Below are experts of layer 5 (counted from 0) of a mixture-of-experts language model. Rows are named gate (a neuron's input weights, with its number), up (a neuron's input weights, with its number) and show model dimensions 80-159. Each number is 128 + 32 x the weight over its row's rms, rounded and kept within 0 to 255.
Before each expert's rows: "comes after" lists some tokens at least twice as common just before its tokens as in all text. This comes from a sample of Wikipedia text that the model never trained on. Tokens count by the router's weight.

# expert 11
comes after: " the", " a", " to", " The", " his", " t"
gate11 [104  68 179 104  78  85  61 131 170 196 121  94 154  92 100 134 114 163 123 100 126  74  84 166  60 151 125 109 108 122 112 120 125 126 110 141 157 164 142 116 185 106 158 115 156 164 132 135 124 178 114 104 124 141 144 136 203 144  87  95 149 126 141 202 143 160 116  90 151 172 159 187 119 163  75 169  73 117 126 100]
up11 [119 149  73  80  97 129 102 141 180 166 186 183 159 155 142 131 117 113 188 114 149  96 129 148 166 174 114 115 104 154 128 202 129  74 113 128 194 143 128 124 142  94  91 168 142  95 125 162 193  78 140 118  88 155  64 155 158 136 155 133  79  97 114  94 164 127 181 136 153 151 104  98 137  65 130 143 112 145 143 131]
gate12 [ 74 107  83 113 127 163 115 100 120 109 149 117  78 182 162 145 117 124 123 130 141 112 102 142 121  82 109 136 153 131 115  47 155 154 153 121  88 154 116 136 114 155  96 149 130  92 113 190 102 172  93  99  88  75 193 142  90 126 150  74 141  90 134  66 117 165 153 134  96 152 127 110 130 120 133 161 134 190 118  88]
up12 [143  32 127 161 107  87 147 133 146 113 173 225 108 133 112 135  93 109 109 136 161 136  69 138 143  93 174 144 176 156 122  93  69 141 149  97 117 129  96 151 178 132 134 161  87 111  32  96 143  88 175  82 154 131 156 122 164  80 157  87 116 120  79 148 115 129 161 181 185  80 119 165  98 156 109 131 194 156 119 101]
gate13 [137 141 148 155 169 106 117 111  63 142  90 113 123 118 113 138 169 134 199 148  63 133  83 114 120 171 127  82 149  96 117 116 115 128  85 100 155 129 122 149  93 107 110 150 111  83 163  93 129 131 122 156 110  84  95  97 141 136 134 133 133 137 191 157 174  98  79 168 182 183 158 150 135 149 156 115 108 144 144 172]
up13 [104 185 147 109 177 120 160 108 189  97 185 100 192 120 145 118  85  86  84 158 111 124 123 132 103 144 130 141 154 146 161 105 180  87 175 166 136  90 142 134 173 112  76 225 128 140 144  85 169  58 152 131 147 145 106 137 160 142 143 150  71 146 119 143 130 120 114  81  90  93 127 154  86 104 164 120 154 197 176 137]

# expert 5
comes after: "\n", "\n\n", ")", " 1", "\n ", " 3"
gate6 [ 83 169 146  80 133 124 173 124  93 106 138  81 112  86 156 152 103  51 111 158 155 158 157 113 106 183 115 146 153 142 131 162  93 140  95 151  98 133 112  95 100 117 128 164 169 164 160 128 133  84  99 168 129  73 117  96 174 115 148  84  99 143  89 133 123 179 116 106 137 146 123 182 106 151 127 117 153 129  85 123]
up6 [124  80 153 169  76 142  83  96 100 171  98 138 134 126 107 107  77 112 128 135  84 121 150 163  89 174 188 116  97 176 113 160 126 129 161 181 151 116 151 139 118  97 123 105 152 130 151 109  93 152 173 115  92 187  88 153 106 162 165 123  70  77 134 138 139 132 153  45 122  49 111  66 132 135 177 107 166 105  82 146]
gate7 [142 112  88 125 103 169 150 110 156 153 148 160 147 160 118 108 127 157  95 193  47 124  97 109 132 130 187 121 138 130 141 143 135 123 109 120  72 129  75  88 132 162 171 159 175  98 130  96 171  78 165 109 139  88  85 154 140 199  67 123 108 132 100 179 134  85 149 145 117  85  81 139 124 109  68 169 118 153 176 172]
up7 [140 162 184 135  81  91 128 127  88 119 131 134 155  83 147 168  95  91  88 167 150 112 198 113 167 156 161 197 103 134 134  97 118 126 129 135 143 147 122 132 129  92 173 114 141 112 114  87  90 127  85  97 134 214  76 139 145 129 175  87 113 101 109 104  96 146 131 120 146 122 141 155  75 170 104 193 131 147 115 183]
gate8 [107  68 135 111 167  81  98 109  88 106 171  96 154 143 157 151 132 104 143  81 130 133 170 134 170  83 106  64 119 120 175 117 154 113 133 111 131 124 106  87 154 135 171 159 127 106 123  89 125  75 105 205 130 107 117 148 147 127 132 123 119 149 193 115 143 136 121  64 136 149 214  97 200 120 171  49 135 183  80  75]
up8 [102 140 162 101 140  71 176 120 206 147 133  76 131 151 153  99 100 122 119  83 165  80 163 122 144 149 137  97 110  87 183 104 157 134 181 144 127 153 125 196 162  70 102 109 105 128  88 166 119 132 114 114 137 123 128  86  72 147 160  86 103 168  96 142 135 161 168 122 152 107 157 132  96  95  87 109 127 136  99 137]

# expert 0
comes after: " was", ",", " in", "–", "19", " 18"
gate12 [ 81 132 153 178 107 150 183 159 138 125 131 159 123 163 146 120 142 154 107 147  97 142 134 131 127 194 119 130  85 155  98 174 111 138 117 115  95 159 172 190 122 153 131 142  86 140  70  91 115  53 124  76 143 126  62 153 126 143 101 168 129  77 129 118 146 119 147 173 135 109  87 116 112 145 108 179 148 128 134 139]
up12 [123 127 185 120 177 152  87 167 169 140 121 166 179 140 178 125 143 122 102  61 121 141 149 121  69 147  86 110 138  89 156 106 112 162 144 153 101 115 127 105 126  97 142 187 155 129 156  67  49 100 194 116 190 143 107 150 105  56 160 170 111 105 102 163 192 119 107 108  72 160 137 156 148 163 128  88 181 103 184 168]
gate13 [146  88 117 101 148 105 150 161 126 150 130 106 139  71 125 124 152 124 133 103 131 149  90 117  99 112 128 114 116  92 101 104  43  88 116 109 187 137 110 101  46  96 121 149 105 115 198 133 135 121 145 159  61 150 181 150 126 111 152 150 132 197 105 135 132 112 119 172 141 135 115 104 175 132 199 126  73 160 103  70]
up13 [160 106  54 116 147 157 131 126 134 149 134 154 129 174 100 168 149 150 154 162 101 151  86 133 127 145 154 134  79  88 220 149  99 114 116 147  70 157 129  58 149 121 116 128 104 116 102 135 191 211 129  76 184 142 171 122 124 155  52 130 114  90 155 136 190 100 126  89 131 135 118  91 109 170 117 143 103  85 161 134]
gate14 [ 66 132 148  93 182 128 125 141 168 121 155 150 103  92 102 161 129 157 108 192 146 175 128 138  91 144 138 207  77 108 108  58 155 151 108 155 131 182 130 136 145 122 181  64  81  85 154 100 100 127 114 123  84  87 123  94  81 125 108 105 158 194 102 120 177 119 122 144 125 150 122 149 100 103 132 154 104  95 143  83]
up14 [146 105 115 145 154 155 109 110  74 136 153 127 140 134  76  78 151 177 157 138 131  77  86 114 129 192 151 118 125 171  84 117 103  79 141 157  90 182 178  81 144 155  88 128 103 159  89 111 131 140 145 117 169  70 151 158 124 141 127 136 138 138 177 127 131  69 159 143 123 110 125  90 104 111 105 145 147 104  75 149]

# expert 10
comes after: ",", "s", ")", "\"", "er", " that"
gate6 [156 115 131 101 107  68 167 157  92  95 127  94 121 117 142 125 122 139 130 166 144 112 150 125 148 167  96 165  97 149  78  96 175 138 113 166 157  77  99 104  82 180  95 178 147  86 112 160 129 170 155 177 129  93 118 100 126 132 196  69 110 185 104 146 130  95  45  61 153 178 160 138 119 156 125 112 111  94 154 160]
up6 [107 122 114 153 143  70  98 120 128 151 137 152 121  89 131 141 129 127 141 162 198 118 113 123 120 139  80 131 172 142  62 121 157 102  94 115 131 141 121 145 138 164 177 135 140 130 148  71 156 111 134 108  85 169 116 190 108 168 147 185 153 160 136 136  67  81 158 115  54 114  78  88 108  94 131 122 145 145 103 187]
gate7 [112 130 126 148 147 139 109 206 123 100 148 136 165  84 170 109  78 163 161 169 128 192 102 141 132 108  90 188 159 111 216 110 125 136 140 144  97  84 131 108 137 161 147 118 128 119 115 118  70 157  92 146 126 145 105 129  79 135 128 165 115  97 107 157 169 136  92 119 140  64 207  61 119 123 169 134 125 135 128  98]
up7 [ 82 194 150 122 174 137  95 154 108  74 157 188  66  76 133  94  96 164  73 152 143 151 118 126 151 180 163  99 118 108 129 128 155 143  87 149 129 133 121  95  79 152 153 120 113 115 139 102 137 133 155  94 173 122 122 118 103 191 140 182 176 130 101 181 105 136 205 184 152 177 136  91  69  58  87  73 115  42 101 131]
gate8 [157 160 155 123  88 155 142 167 124  83  94 131  99  83  63  88 134 143 143  73 143 133 183 148 139 116 125 106 152 117 102 172 137  72 148 132 118 110  69 119 148 108 117  97 153 198 120 173  96 138  78 195  86 118  88 137 140 141  80  90 188 156  62 166 131 151 184 140 129 121 165  85 131  72 156  86 148 163 217  95]
up8 [131 156  91 108 169 115 100 130 137 159 168 106 161 203 151 114 148 103 100 168  91 146 147 112 130 119 138 114 157 158 155 154 145 165 155 164  61 120 173 132 109  37 152 152 140  83 112 176 129 112 103  90 207 112 152  81 139 109 115  94 152 101 104 156 161 136  79 157 135 136 103  87 102 165  92 110 141 128 159 145]

# expert 6
comes after: " of", " the", " in", "'", " a", " for"
gate6 [ 96 147  82 135 204 184 153 155 114 132 184 164 131 139 129 109 137 130 163 161 106  67 137  59 128 109 136 131 100 123 141  72 171 159 188 108 130  84 159 101 115 122 128  87 168 174 115 115 111 160 184 102  95 152 127  51  92  40 149 173 133 106 117 117 180 125 180 120 138 142  88 123  93 123 166 126 124 192 136 140]
up6 [130 113 120 166 144  93 156 128 165 139  90  88 126 146 131 157 106 133 134 127 120 118 141  72 134 101 165 110 110  40 120 172  74 151 117 120 156 176 134 103 172 157  91 146 116  51 111 117  54 176 146 135 138 108 154 112 154  89 162 154 111 116 117 138 139 101 162 151 173 114  57  95  74 157  79 129 130 168  58 166]
gate7 [138  96 108 121  78 135 168 216 138 136 155 172 117 160 100 145 140 101 104 154 114  74 190 166 121 125 119 100 125 101 172 119 137  68 112 153  47 139 142  94 120 170 168 169 123 154 130 152 143  75 113 150  89 125 115  48 149 165 106 124 109 107  82 122  94 100  79 143 193 159  98 115 108 170 184 113 111 152 152 121]
up7 [147 108 108 107 175 101  97 105 131 174 137 226  85  89 150 117 132  84 141 140 120 109 101 178 141 154 124 160 125 107 107 157 121  83 141 123 105 103  99 173 130 102  98 114 143  60 103 123 145 129 172 158 163 148 137 131 186 131 168 125 111 127 130 113  68 148 109 157 127  79  73 162 117 112 165 147 126 149  71 105]
gate8 [124 194 196  62 150 126  73 161 128 120 169 154 100 137  77 180  83 206 178 146 185 108 132 123 135 100 101 106 167 147 125 132 128 142 137  94 139 122 134 118 130 134  63 129 196 179 161 125  77 120 105 116 156 168 112 148 116 159 131 102 117 131 115 163 187 111 146 123 158 148 102 170 118 148  78 109 125 106 138 105]
up8 [126 118 202 139 146  80 144 135 132  87 117  94 151 105 138  92 142 128  95 138  98  83 162  99  82 137  82  78  73 111  88 126 114 118 115 143 184 159 186 164 126 106 150 188  80 132  96 117 153 149 111 172 175 105 104 173  78  94  96 172 137 116 153 149 117  95 101  92 114 162 140  91 120 125 128 152 147 127 125 144]